config = dict(
    num_hidden_layers=10,
    hidden_size=128,
    n_experts=40,
    experts_per_token=1,
    d_expert=272,
    d_shared_expert=0,
    hidden_act='swiglu',
    moe_layers=[3, 4, 5, 6, 7, 8, 9],
    router_score='softmax',
    normalize_top_k=False,
    routed_scale=1.0,
    balance_loss=0.0189,
    balance_bias=False,
    router_cosine_scale=14.0,
    init_std_router=0.0386,
    lr_router=0.00199,
    vocab_size=8192,
    norm='rmsnorm',
    norm_eps=1e-06,
    tie_word_embeddings=False,
    optimizer='adamw',
    learning_rate=0.00384,
    beta1=0.9,
    beta2=0.95,
    batch_tokens=131072,
    max_seq_len=768,
    train_tokens=626300000,
    max_steps=4779,
    dataset='wikipedia_en',
)
Below are experts of layer 7 (counted from 0) of a mixture-of-experts language model. Rows are named router (the router's row for the expert), gate (a neuron's input weights, with its number), up (a neuron's input weights, with its number), down (a neuron's output weights, with its number) and show model dimensions 0-127. Each number is 128 + 24 x the weight over its row's rms, rounded and kept within 0 to 255. Numbers have three digits each.
After each expert's rows: "mostly gets" lists some tokens that are sent to it at least half of the time; "comes before" lists some tokens at least twice as common just after its tokens as in all text. This comes from a sample of Wikipedia text that the model never trained on. Tokens count by the router's weight.

# expert 2
router:151156114138112137137138169132164121127091099168121127103132168149126141118096102129111114106088130148122136121095117081083134122089075154139152171118159116143102132142110094141115129163093177116140123161148112158128162142118138130140139137131163142165075140096073181091087116157133091134135150109183110177128110144144129099139116158142148121125104147134120126131118128135106138139126
gate1:105174146127134091059138142136104121133085110145156107118121093132138056133119127163117178072114149173127174125122096135152113130157138127111123168100097118141120129141115134135127163081151112139137148080151127146083127114150143104138114093131127117129161128169168148113087105128104133145143118144151140135150081125095148121144135083126142105114137117122103155101108134125113145123103
up1:127099116144144171195106133138161128102140152098132151151137150144136151121139100117067115129172115125130113104138125124081109082153124109118149102126131173080148128133147128169132106157090139142123160131119132119209150146083122132132175135120147100108100152096122099096154125113144104107118159141111132122105141103155140147122116144130086136153087130150107126180128109130102129126131
down1:158135137141072122116141114132103125131135097134129127130098125177148189139142110110130141169105157114133149128114143149122154126158108136174130089152126135106150149106122133137154157114096180135174148140142094137136105098108118152095117156115140118164077161088138119151134134114161125145154137144095142125092116137136127099124129112160135088131098115135139126149105056151112065157086
gate2:133134128138170092093164094163147142119132100157109154120093126129122150118111162149153136132116122092163138156094133133125124114149215140126174147132110110155133164100085096136119110152082122128136140131129140102111155104135110093141154119130160107114128150123190114114087149138127106111116094102114144159154161141123139098128144100079126133092114125146116176097154128130139163099131
up2:107140073126096147164104130117102095166093150112140059111127114095126143130137100131117125112140132151087156125159116113160153133139078106139102171118135135129137134098125139145120142115159097118110164134149134150140113117143140138136146089148092102115124137159087154128165116162176128157151129115159130127100104097074110158112112142169149092187150172132116113121115135129151098137117
down2:084126145123073145104109115134136134136108169156179100134126121151083124138152127124131171115138150133105123112134127113113101126119077086131136140118111140156134134190132145111085144106133087123125146118126126128139160130146165135155139131127061140132146115139085151134125151146169160141174126120112081132187145146131100126150109156167136153124176109099085135163133122149122093122111
gate3:103123124137109173137109117109123119129146125136166140155134123102140109113170082103131160111161154145151135149121141129156095182181144124105163100179132127133097110119094127114092139115159139139201136097170157156125084146163111146118173136127126127118144096149130158141158137157124136129136129130142121157141096112130125091164150106146126201106145088119117171124136116117142130137120
up3:144159172118132112108088152138146152133123116132120108125128133125150115159109149124109115126129092129094087094132095130153115108099138128143101174080120146085132120153177125163167171142111136117112099129106132137134139156089199116147120154129120104149126113094120123118129107110162171121135080124150113117166146122171125167150149148145143135147169136159161081118117133125071097142129
down3:103155086110140103157111161113126135125136144147170122134100115145120114122087109128164109165123122119126139129111117125126141140058139094147163098141124074165098148095155107138095130123159145154096107092106126132140120106137149116128137157151135089121144142111116118142143138120135084140146153126106095122105118103154118141111135071129095101101100120073122127132162084122097116048123
gate4:126090160121152139126091133136097103104160113118183143138110129133099133141174112159177117153125139157146140159113107126127147118147116144133143112108112142161141147150193121145156110084099131167176168132125101111160131108123162122121141146139146149136188136133102066121139180140138127152117112108122119121151146111164128179151125128115106148108133082146099143113176130103121154111124
up4:104089129121134094100146107075122136163139143093100101125128097119127098131090135082137165114118106097125141109134126122169121160138123119100108116125115107129167105120096190141127128134122140098159108149127124141095110127107127113073129125123097107123110146128128176131156075101135161133132112104145124144151127155094119081114113134103103142146110151182190119141097110171128124079124
down4:116129154107151155109130084166119123149076110133105102161156118144147153143138136148103134135118138125089119077140116141149108090169110134152120134145140083118136113156131089102128164134150152130161126190129151139126145124140078126093097139113157114125100137136153125154112108169148103139123112138090154138107097149107136095152141141117100125166081143156151136120077180163137089103136
gate5:124107138136083137166158093171124117090155113136115152171163129136168099128141176107133129124130150099124152110097164114172154137183121135117134124177150117107100114148095113129093097110120147123109152145119145101087103145130124102143106101153130146139118119113112104119130193108144090143106140168103164119168141197092128131143130114152123139103119149094150124149099128119137124116147
up5:096123099091146139083105152129146114086161103092178114108118106118134112109140105140182139154127121114124132128140081126085107089131110139115130107125120119095124125115147163131088153139147131138143147118132142097127125170052112074149099101145072135135176152139132108150158102139102153120136117148129102131172133162149093145138114110108112095121159113150132144095117123130158094118144
down5:146109173129138144124152140128148143163135139147121144104092131113116120109134111098097122131133121161139130087155165114126144133123108127129090122124137132119172169126130142125170105111152077150082121131078131131152173146149152122155107170114118136086141111085172126144135074128119167116163140111117098105078138113132096133127145096174135110094179115133080137123127083108085122132139
mostly gets: " order", " plan", " open", " space", " levels", " communities"
comes before: " of", ".", ",", " to", " and", " in"

# expert 1
router:126140130144107146095115121148123119129101155100144075106146136143121086120129155062130126114131145163154103161135121145120131082054158161112156117131157104121136142156091131138090134149131119128116105139181118103140162126131096133132151129173100107137081150137163131169135181127122142112177133139123150136128170107137138165136117118118133130112154158147098127115117104135089097114176
gate1:160114152118099065123096127121141126108141145122157080136112146132137103160115094136086125130184118133110120135138080158071126104130126125117154136149127170101136117097115140148144135097104121096124114156130090141140115128158113113149115093140123103140137150140114097125113111165166105134116151075096178142135082111100105128149105158172160095135072112116114102147102126093135121110134
up1:154137080158171151120170137122106123111115108093112138094173111122142148099161117137160119133096159094145130108125130104137165116141117111159171133128125106148115152112144110142108099155184125173105155107133154158143137131078151146110118134115124146088137070120104145137132124131135169162148135139157123109131138160113168112124112100119098092139164137154114179172145122159131143164099
down1:124114135118114098140154149165115100150146119128098108129159143182169116137117101113120153104140149092160150092136108079137090131118154136130129125131129174120173107143139137151094108130125141129096173090150157126093103140125137139087140140108146099154163157154101156126150085166118152139097137101116143114124146135144100119104179117136156119106092174123136162082130079115155138098130
gate2:106127117165159114135107104072081123120153121134118145108145140135129102088163100137127114149133131156135157132103109118173125127140131129116107108086141165111109152117089139151138169138080171146133096084105070126099131148160156179148133132147151123093133147142115109140112145107147101101113141070127108140165130112132141158141141140127089131100101114129131102151125122089152168172094
up2:105139138100112157132096153068151130142154100111076130095129096174136141148142120097132126118131107160132124119107134072163152170134145101075145145139120120119111125097127179135126108149131155151103105132108157161105117133139138142137145122144141135144129127150103126150122130137190151087162139115155149160161127118088156151148141104142112122090121125163162121154172119112092108160076
down2:084129147102100131116115103161124129123187124131167102141120109142122167135122154149107122095084120126118143142091147144139138136113145160146121143120136101114088154130133079120121098104095092106141143170115120118167151075088122132118098036119128127136091105106108128150161143122131151145133110138121160122111110108167134137117146117101126122129144131106103148113094170102197128116133
gate3:112165172128120125144127132121156187198112153138110148138146117133165165150111123164086106127130116181136086165135127098115109171141152139128092127077108127156140125139137090150157160092085094137131129087139115147109110117107143090105144085133126100132129147142134136113113092091117152115118147118120093118136150170098118167125112138153119135122135127138111119071107118151121101116134
up3:133123109164103129161176139100147095093130092113157165077155148142138097100154060123116129164151131120158176138140117117122094112121120145128161128162151133142108103156148143075109139139178138146110111089101100105115158155127121177102112135149080112123161132095123140182137140102119163138153125129130135137150126133144152120136124119128114138168100142127145169169144126117130147137100
down3:100184140153151155154128120128146096109149128149139137096091151142118126170124145124082100128178125130111134094117099171116133150099159142124132130137097193076109092114105098141134149097104117104088149142146142134125117132130129138159141159128137110153076163162095128166123119124140145141117138095137131084138111136111132155129069136124155155128137160078101158146125123131134144144082
gate4:133117161134116149165145128112113105119127132144114117084112133126119109104104100157160126127146148118146079111156126143101075129106131110112054098191123135117092146118132135134129131136150109132119140121171105122139099163153137126100107101142093164131172129141127081114120137195098103099108157130135130126149130124065119131135129141110135128169116111175140104090154120167116097161114
up4:133172121175129102119152116079097102142157185120116110144100103114128121168133143138134119128127133160133088125150084128162085121145159136114121144123149130132063138150139141181168133106122112115145130121129154077164136137117136154128162116093120163132133126156137144130173127160158056130137103090119130089121136119129130128096122119136134089177122127139092124140136090143116097109132
down4:169102140100146119136160092155121139129114108125141131145151113131138148166172113119130146178116139139128106162146118160106113123079136133122104116132118116137088112107123124104137141123153134158100104091123141144106122117131100169166065131159121126113171097135108140115112143159122112175142098154113123131095156150098128111125191097103119150130106106141080148083055113158138112107121
gate5:149112115091143108132133165122153155138155131151166121155110141117156148153122151129108144138137133125084118104150126148151128102135128149160138102118125122136149118166093135128146115103087184145148150134128130113142142102157143116163070117091118091133091114091123097139140120122102083147109151123123078155114144120194115107082133167107166088097131121095178103153085137128121140156141
up5:129127134173126123125150104115105088150146111135076130080170114135084092096173097155105160142130129100189157133084094100129087112126133149105159135139138122155099141115153105129118121141189073142129082150114132114107137148138127122136145161139082176120155167150139111123109119131125109138133123109134131117184120134104137159161107133114098153146128129130111112108140114093149129144116
down5:119115120120130105114114143135138105129130115151139100160124128180116166100103116143119179151147172129093135068146118118116144125131125123138134088166139110117158142127141116094120110147110140164141119162099124117097104137120178093124149151088126138168098118124110112109110157126106119140107187132120107121122210159145164107098119112159146118122090153134179116144132129162148164125087
mostly gets: " f", " comm", " disc", " conf", "qu", " bre"
comes before: "1", "2", "3", "4", "5", "6"

# expert 32
router:135129162080126123146106155137126120129109128134142083148083141116174136127118086146128136125137090108144162120122127160124069127168106162120101091132111113140175150142110102149110092203131161117127125128116159093091142084151130117127121110140135124075147129137154093135180151145110124158124090141095115139119100123102115111115130136100118124133154101142120154125140058132147161129128
gate0:144108107103121199140144149119124131137174110137119119160123118148131122173093146122128123126128104129064134141145095158139102120111132100126146114105151146109103155177103112104122108132142098137116124108098155164112063122097111111141105141106124124157168111119135098103112102128162116095104130084152110117151147112115066127151142140110150155121165128169106145127161106131085110079114
up0:119118138110147158139161147156108146139142105124144144100142117159141091190173097143108143096102090163132119105094111154117091162118134105137109137115123124114143116131124148083094109125152115113105141104145144100096109138128100138173138170116130158119181138124158132131140080132150124085153134097141182153077122175138105118153140137146148133114166089150165104150131116128127084129117
down0:141146102095101155119163102133132133128133170136097137105134137115114174123148166126104155161091106156122099157134131135102112143108079139107159162139152150096101080113157138124126094112140143123167139073171091118131125112152141133139128158157124181129123084179121173120159096140116101115108136101122129138133121130111127121128167137111130117179125105140149138100180171153117142156112
gate1:114090118117146119135116078123138069088085135128131167120127134112110124150143142091147115162190130122139136075147104114116143124105157083098111143098119137186119137139141153121129101094121141121141140087112098117157122108151143119132166163170136146155127104090121123096095114119143127107126117127158119120130115143108103118153117139131074085078148133125092094092151117112155097141153
up1:137173126126137124131162113160147106144103127107123123170142146107083113184158100169187136148113132156130144106122132144156099123099172167164154122126139151138132170115125136163107126134116095150155144080142071129177138122136124083125169146170117124145109129130168139145116115121144102086155112125138101092113084160108135151148089122167137124131124121131100142135135091133144129110126
down1:161146103180157133127124142136128135098116127131155115114126132070131139070124119146122120088129136160143109126132087103120141097122147111133122146126114104123154132186151134113133138136102179122108131105151211121158130112155157065124157158116134115143144106141153149109089127189125132127138136164142132131109164139140158159110137112059137137149100120131135110111122147102166131137104
gate2:105109150125147136095131126088110156066119112121103147110140161141121118110101153102120116132142118132157084138185131078122121097165072137130117124117135146158172142107127127103146132107124139136067149136115114116156129169077129119124115121165110059127102131129119150137133122158118069155097147073121144118126084119142131107152157162121096100153122145146136110112118122140098132113126
up2:115075137175118109096124128129105131153166127106114146119130137115122137130154152089145129091119086126182142155075136106138108159099109137073178113085141130150140134133101168080133123121092161161110111101085128130126135112103102100180137132155125106112124129105128172130114139157100138162143148095141107165138104101151159147140112149114145133103141092083105132107148138132125127135155
down2:138107119110125103118117141092131099108151109150105130145102147162132120139194148131141132129117133131133106096104153089112166145151106113166123074101161153127115123156144123148121133143111148046076124145149107187120106118159158084153144115136151129138119134141111161092123121144156192123086144093110130129146102138110165111127119122130149132113121179127139130093130172151132136116126
gate3:080112093120119104127127131122132120121115129115127130110130141145133119107119099108172054128116105159127122161130121134125108130091106099129171122104167181083152133143135145204108151129094138125115166132167138127113115125109132117169125142149134152098127137110117157117134119152116105132098104160119157096141110171143117130156110141163151139164136130195088147133105124095113125089078
up3:063114134124114138145106130113119141115158126151140147100158104141121144113117125125207111160125129122120120162091147144130142143106137083147121152099081177117169120142122148135108134094104119089128166126123139130150167129114124115113102118098123165138154141091088158118134130144177080117124130145146164136132138139139103116113110126147189133100130089131138143103125112147167089135189
down3:140154177071129145122158133105166108095132114106135106110115149124125104119135120173163133121177165105126147096091138156135118132140124131139152109109137099105128157175105130108086120107155114139133094156133162156149103119081109118135107121113112109109115124150101142174107109104172137110121147108086153107124105105131097125049130109127157094142122117119054121138125144108122120119132
gate4:138111111128132163143141121114174116117158138099160140116147116167112124175137126100100093150147118091128137167114145081129130139139111097146137132105155167124078125125129129091122107123127122177143151136170167114128159128105100099119113143121172150133147129115124157123109145129146129101127162099122139169109109131140158112167148182151150141048153137141197131106157112135145111148124
up4:157155174097076107115143125159148114105131117156103106105132100105111131079145135098154100139114131084128081085115121170137096108121113118116103105092139142116168130092101113118132092113120132134090157153148164139073133142143116140165109130107163122080122096122114119156143136102093101127172139096142096132092111106158115163120163131115129093147142132111147144120120105145100157153125
down4:097160140168112107091112157100149134145103131141101139085145097078151133099108112098105130101110117134131160101123129117168166091115151118131115142163116140118142166127166112088129180116090129122130144118102168126168117088122126090124125154116157122130178122138106136122124170104124164149125148129120127110109129163139099127151146150156119112145072130112181137081114187122130117119125
mostly gets: " Phylum", "DST", "optera"
comes before: "-", "°", "\n", "′", "3", "5"

# expert 15
router:116165162101134053137116131147085148145103124156116178143077092141185149132098094156123165151102142113111158101107114144118158134131119157124138154138126181094133093127116083149100158126124130119109138109105118161130133098131175171130113131132103174095156126131104104110149127141133143129110140170140158105092136132147140137111112102131176158131136128121125145159151129131118108137159
gate0:130138108081099158118098162153110102114149171157130131113120159108120101117144110136162134147094163105158107176139126110118133135096111127110098174127160132132118145132115152112160087148139125099140124129102113107126165134177146088111185112146109145152142145108136113114137102112105152141204141086155142148134136130085108096173096123134136108116103153109156134096116149092130111162126
up0:117078088108139108107159124087109085114127127116095149122134127103100119133121123114132099105120108132150103132129144130090131095130123148156142188144125138094157157158142135159145086088121100097080108142125118157144106148111151175088112115145149107110137107118157068108110124148157079112136137131116124120128145118135163124154163121168134103123107101173080143156158114119087101144116
down0:142128124099122156128139156092105121136148099159112139109105144113120142136134095162114112155089143173094122142116130150139121154121128164174099153142124151146116152092154100139134089143108129154138132097097129111129151159127174128112105089100121137165111062108153093108155125120117122082099141105171124108136154116170161103134142159138141139164138102140100197109148139151136115132175
gate1:102100130121159108132122085076137129146081134155162163134106137141159115132115155121111117114127123124126145139160131099161154115123116131126094115134165129155101118126132163167181111129122130107142125137141093124148126145123135154149117136164163045140063120140107129169116119123132111094170141123125093132156129123137161110148157131128131126101091157112133101135134094171173077110090
up1:085110119128125124109134069171134114113074139172156134118079121119124142169120152144112104111151123140147171143188118094109160129138113137094074128116143145155134101137145169147157112109128114098090144113146113136126144137103152152151119122149153070098104127133130162144125137123112113147130134127164143120189103128129150149114170090160133133146098108125116091148123125131159095126096
down1:116103146126153102132103059172055141163103159136089135204129155123141101104120120113111135142150138097144122111146110140130117139131123130134161125134130220133101113128128118122161124118126148131127088142164151120150106121135160119097111147135134127094122126141091158151140124129116117108087108116133140129184127135133110125096106112167173135146118120134104133137134190112132119149120
gate2:130148121116121133119154105132120113127129109161142116144145129128133131109119106081115105051086138157131105144123139122063120154101111124151141087155109098123130176096144126171145122128138102193136129193129141123117118112140139091176131122135108130133135147157136125143145091140120107116091147074103120127148120171144121118097135136147126098114107110072101150108162106132128089114088
up2:110098087088118154126150128136146077103107135142108114113099146121082155073153120135129127125122145110085112083123157105146114120102147135151103153131137129117123146146137108167166168132150103108080100110078137125134152146146134130122151120120129129131130095109138178092173132155124160127149139116116120122165058173114121171099134124142137146135102160093105141118118136136151084128091
down2:126136128132092111131129122160120132151138131182081129150128132124118146119113099130167129137127100131135129121117113123118114109116130128186172105141131145151150106120162090091140133150196124145118177137131113142122163132064108144115154127129143155138161092112102135122104132178145121128113123163145134148119112114089108112120092158109133121143159225115085136125093114161145153137139
gate3:111132107106134128139155141065148164068082100153160116111105160122132096123127111148101095116184109142124111125126117150138125144154163142121144156142134096114146084137165138121150134151121148072164099126130134113115165119106123159129126098121191104119104167153097133089138119125116094116111109134118117127124095104171140145094118169096106089143112110123105138147134131116094098128158
up3:107115090155113091111128150124113129103093131117146116163164137094128079137138118142097135148176086173106118131155112139138137119150136129111134144113061136115110083142143121140126120118083103132168110085161157116166162083138144142119102152135133147145108141146141203120096130109128110130091167120160130136114081122156148148138091121166118107138109120147118111140078148117127142138136
down3:097076172135133130121130107095130167120113107121114146149133135130160144112071111133161128125126108079146135094110144127095094159109140132138083115120157091136131130138132107126113107119083158095131155155137124132134102110108175113112144112115185133151153102126137126143122090076090086165162137104103129127115102115148124126141167101144112156135143147156133094086132180157135127091155
gate4:136140117140175115123103139118125117148115138113129097119125133113129158109094162156065105165123113101154137133136097095110144141080160118188116114121152102140084179163133134124131119172097148109130120150119124154103125118142118156139169118118135132143107100159082095124108153134137043118113105122137091090116143138071108135128097132135109149129120124099116093153139119111090126155123
up4:107109125080109121118121161095129130137143136151117174137120139174088118144111102136154136123130125140107105058114145152078133105134143137111106174108155120119152101122130131164133170118118107128100124082154110092133109132104128117140099117126102120111127141136134125135171053118142130131170131093103185144134096108120127133130168093126102093140125090167142168110118115127127116137185
down4:128093127145137152143133099161143104113162156093162099097117127062103178128138127138155135113111153141099156145131134107135122134137122119177137138144089134105114088154170120137129106105145124136107164088149139094115115122137097108167140111111090161182131126134130116154134137160169118108144161132125112137167114143100126133165155121090149148162125169125103150147137056120127163120146
mostly gets: ".\"", ")", ".)", "\")", "\".", "?\""
comes before: "\n", " |", " The", " He", " In", " –"

# expert 17
router:154114152093087130111144087145093094127131114126097108091090153135104175113133125144141141146109130133140134153124108102116076151142156124093100089147143145155154083135183096137169134101152146125133134122102121131128138154157113151119086118138167146121123183132091147076108116132103124139176121154118144114140099129139112091128078160115134115154107113130131123139132127090136116183159
gate1:128115079127162085118128113183117184161123123128157152103167088137148072166121173149108137100094114129128087149142163154117149148139088091155119124132074149104116136135131148149134125100151125135096130145110153137103091127096161134123090163132106147147155090126140148111160115109155134153117117140113103125134138173123126126123134116130174160125116179131133142107103102130133147124165
up1:124135133139143129117115149078132150075132111132125117141095178139126163125158114108128134145140128112104119128146103124174132099082138165122133138135146124111129160133098089129089114188097096143168120094150073142149188138163120148113179090140147105121133176140083110142099104172128117102123142109141162160164128094125144117137141143107103133124141077129156136131124120123117141119104
down1:137116071150121131115111193157135108132125109134132153124168136128136084157129099196148158124143091110138082097096123130101125138162113137100113154106116106143119097109110143083159084120137109185162091137096088112154116153123118147156101125147126141095150096148125117119104070120099132142104127122136111114086132133131132133133141108118136159129142107151104146134093081139157127134147
gate2:125184139168103101135129118120152147121133123162122121118081151149165149140112144123120140147165143163138126141114159128114128129113120134125120171099121098072151161166147123126116117105074135126147145140101117105118171130079086092150124146154129123179131155167146141120086111116108144143141166111118096111144093109106154106124156172117073143106107092133133158095115104165104119141125
up2:136141124153115132134142094154122141118103088103084110128083113132102140138128128129123137196128129129132140116123133098115135128120086135134108130139149130086172117159159154153140174127089150141125106173122165120144139146138144125116149142115167144156162170143147086103130116101099109132138152165141115104079079117140126132128153153132092171155098084145126098118143153129066152141173
down2:111137157125094125134135107117147117163146082158120130139114149170130146155098152092120136142105148117170131103092158121096139113123125150153097136123144136168050154127091134155170108124130105161054120153151139126150120157102131112128091149126117156130130125104133127117079164124128081150118104129109112105089162130155105121128163152134104089107113140079115120081141140130137115128117
gate3:138179137149142157158068112116124132129121071134137080130136141118138127112104171113134158128109122087103107116137138134122123129112137135152124146176136136126095107146105174139125121137154162083156130131105132094126102135145113172115162160103121145156123118152165141165115148150178132154152139140160124155135129122105120097171116118173087161102105097153166099126171085127141145130144
up3:171116103150127121112150126104153123115161143122116143124136106103125096098105117119138124129174142140174171159128149135127123151147118149144116124114113141177154136125150168119120132079149132094141158158144096145114130188118098106125100130121095115073138131145148093145121135138135113127103096068134161136096116132096139070155125133134098086137141117153095118104135092099185159152101
down3:149103106138133109142119122146132104133126113137142133123101149157131166115146124131073123183135151178104128105107164104150092166138133119094135137109134147094129094128137106114085133114157142101161197133129148165111118135120149115145133104090104112162122108129106159149111113129119163138090156128133127102145116129090123102112084118093128095066131096110075143154099149142177120121101
gate4:123170120107125126136139099092172145115149122117135122132141163137120125133106156103136131131171131152103156138122120108175170110060144174106119124133085100140142112125113086135144087139139128122094110154096068129106142111116103146138141095121085134137120098130105118155091113112140122163108118112131120118129187116141099114114143132158158139067101128086143104151150108145156141084160
up4:117104122131124099124163144176129117094060145140137148133148103116085105130136140105115120130161118100135118109150113139130133133169139092108105090150165141127114140087123163114110162125115114175116152141145146165092119164135091121121131177124134084154136143133159129159103165095147139132146118164121114183147138141076153128129130141100135141095144119142187113070105125149100131126132
down4:194111117143121131134128130168115074110127140128150130151139071088080079159130122106163169137110124133138110108132130111104125113146138126096182111113153120124099145118173104089140156150131118128090140098121119155126147106132121154186098118130133103145129146126121122092095151140111170096152123140161149097150153150093139131141072145097147134152105143103106092118116146107156134134129
gate5:140106113139143137117159161116113123127109168100118098147136140116099147134120173111127058148150111128118105113154086139121145148153150127110138091085123104102112080120127132128164178156086136092141140112119115131139119159159113142160117117119128093143104135118166142114151087122080115167102126133073090093121104152151169132110126146144123159125165148110121095128168121118166155111098
up5:097088115100137103121111100134133125144165149123129174140136123153138144151102102104131128115114107121157159095134149103151107179136117118123139121087093147117126130118151170127145162110137099160144104146180058131164127140137151156075133150173101131118171134118124149122172155133176122173116173147095122110117109145116129110124091084126159110118115135112155156147140144123116134090150
down5:147075126100101112087146153132158083118097136119138147082179111120085143098148117107132126137116116134097118116156125109123126106137161119101144161136108138120132128156116128147111097146099141095119160121122131102106160110186128132118144154141127123112153140151122108085102132115121123093084071207166151114108110098138116125112082121093094131112113133112111096143123125153105176122134
mostly gets: " JPL", " ±%", " Votes", " Majority", " vot", " Turnout"
comes before: " |", ".", "5", "4", "3", "%"

# expert 36
router:112098143080137142115130105143139118091160123148070111137144102140084196114098120125162144160086079142162094154096112119144180139115148142114125169102146137159150155119165134130142127123134136139119141153166149160099135090147115109103151144128123182127134158143089105104123119128118152094131116142099115115109126122146107150141151137158105089117137103141140120161164103124139135131182
gate1:137130101121129097106115125086117173126117141126096104134103108159137120140094135095171094139135132171136096153142096146104146116093132124131164129134097114139089120147098116134189105144133088142086125164178101160119106157119083113165087147097157126145138152129145106139115136157155133141153116121133110138121145119114096111136131199126145141136140070116163102128125107112126184128122
up1:131167149138137156139132114165155089137105103139181179135128119144128126099154141121051163108131116080117152110107140107164109125153139100148112166135137127114131104117164123128114157128143157167133113108085120135130136123136185168126152130123129105134120069111137095108131093119084106100112099164134127113141151128141147123137091085106075156138099133157084131109132143133126129119137
down1:136161112118063129131126131116152095167144132101138159115188126220129148138159128120143096114131117129110156137117113134148137113170117133114126130139146142114124122123156137160136118101096159145103133155109097124097157073123107151136111115147101154141109134105117167139118145112156112074157122098139141149141104127158117146120132128083105176121116168099142180116124111175121150127110
gate2:101137124108188100088185104151126128158100125123119129142116129120124132106141099088128161137144134131065144170130126137116089128097111075089069137119133103122128117127119134144099118149102160102102154138126099131107127123128155117103147127120128106131114161126115113115099115137104158102077165115154067136153121158136123099163149102156169145123149107172133152101095156126133099137112
up2:144146136096189113101110100155133177166130138109137140099079189108130135110127128118127126148138138131087160168139095103107152104120085121125127128122128138127120144106126103085135115134101170134120115170160145076133122142133142119095144129099166114106142143092070125123146161132082137123090113137132136112135129104106151137158150140169124173095100120077137137111142144128151084112137
down2:145122144090142113112119112127125122122095148152158115138121074107138137117112087108074158081073138186097087173101123151147093149132139101119112152114151147116132115113155121154158121123107112149133149129126114147129091110150140085100141122102141151097135149105124149149116099149143164090147121125128144137106111136137163125107129126137123163165115092145119096149146169054166148112134
gate3:156168128113129178126137121121148106131141111139113145097182069135139125126149111145103114135119114115139101117133115141068128168132134119141096150132131122132115195081140117175096109120117133079128133161147132155104114126091163116123121125171101118085118092106132144098150103145092125170115115126134120155126113132145136172115122160120149128093163154115126135087081138156130120185116
up3:129110078186123131146131149130146183096120132133138126167126106084174105096104132132119109137113135115139108117133178132145150073134133079170122108106128120126160127145089157102110168096175137111135119107126109112114092125151138144139141139111152164176133131138089114164107138088120136131071142127121152112117159120092124146120100102096124118178152113168120097137144119123151148127136
down3:109140114148105140130154119140099136121111119145127163098151136106158149172158123102127122113106164099108111168133152119097108101127140110108091143096103097136143138175084100108165156102169136116133141121132110113150121101176141162149092137103118097128192139114105105139155168120181185122138134135104140132129145142116115143122137151167131111146126071147143131157112094125087110105091
gate4:114153145110170141130104159108087104121109122159127140119139121135119124091104118111113126088109124136157126140092107180148113101187186156151141153095143150141103118153118168105112138122137115128140120093126122107145114106112130177139130122173148120101126151156152159112157144154106071133146141145099128196096087113064133136108119150136103147121157133117109152135132114138096102143150
up4:164150111135144169161134144068103106098118148139103093096117145149109152167098166138143095101136165121097125119134164103089090144131127117143155095126114139139147089125119116113137123153110193139097121130130097131127184133124142115084127124109113156140165142115137127099096165135099103142157170163116163103165111171116150126112107084148114119119160143114114135103141133104109105116117
down4:129142082068122154121140134110106106154111103119120140151105131167116162155152106148130113086152140121113127149156118082130118122142059156118129127111123151140169098162161121107081139111166132136125113118109117149111130165166124122128172148134121154163155096140107151123132168083114086125135115132131100153127060119132083108098125112084121145097157138154137147110133166144133122124116
gate5:172070158099171070079135127131135100149110140172134112158089098136144140138127101112111109133107132141144104139126106128132168127128111081136133156127138133148151092108105096164149095144082106098120144119112110159121102103145158105164109130116143131138138160094169115145133137113090078155094167112159118109130146162096153127146129137103130108138154076129139117124144115110125100120156
up5:183095136113177091096142133123073099161129130164141124131090089129132142144113123104099113105114119110148108119116131165119143138140159053119106170144135161149155080116099103169151119142142121124125131111125124184115067110122147119162131122095136145153157142127122118144140132140101082146093139085126144109118137129097146126143120108095126117138144093132132164150142104116113113100164
down5:163187135124127123131103123101104113109128104114127051165093123049152132119148110121135117128115104137141100156124132182127115165106118106122131136095123151112124137119141111163127114150104111144101127082148142123138105123138152109144138126115150146113201111156129137089121135139133112140108118140142153075119131131153130127115163138107127151126120114123119124133177219124118123146158
mostly gets: " -;", "left", "feat", " Apps", "Billboard", " MF"
comes before: ")", "}", "0", " |", " /", "]"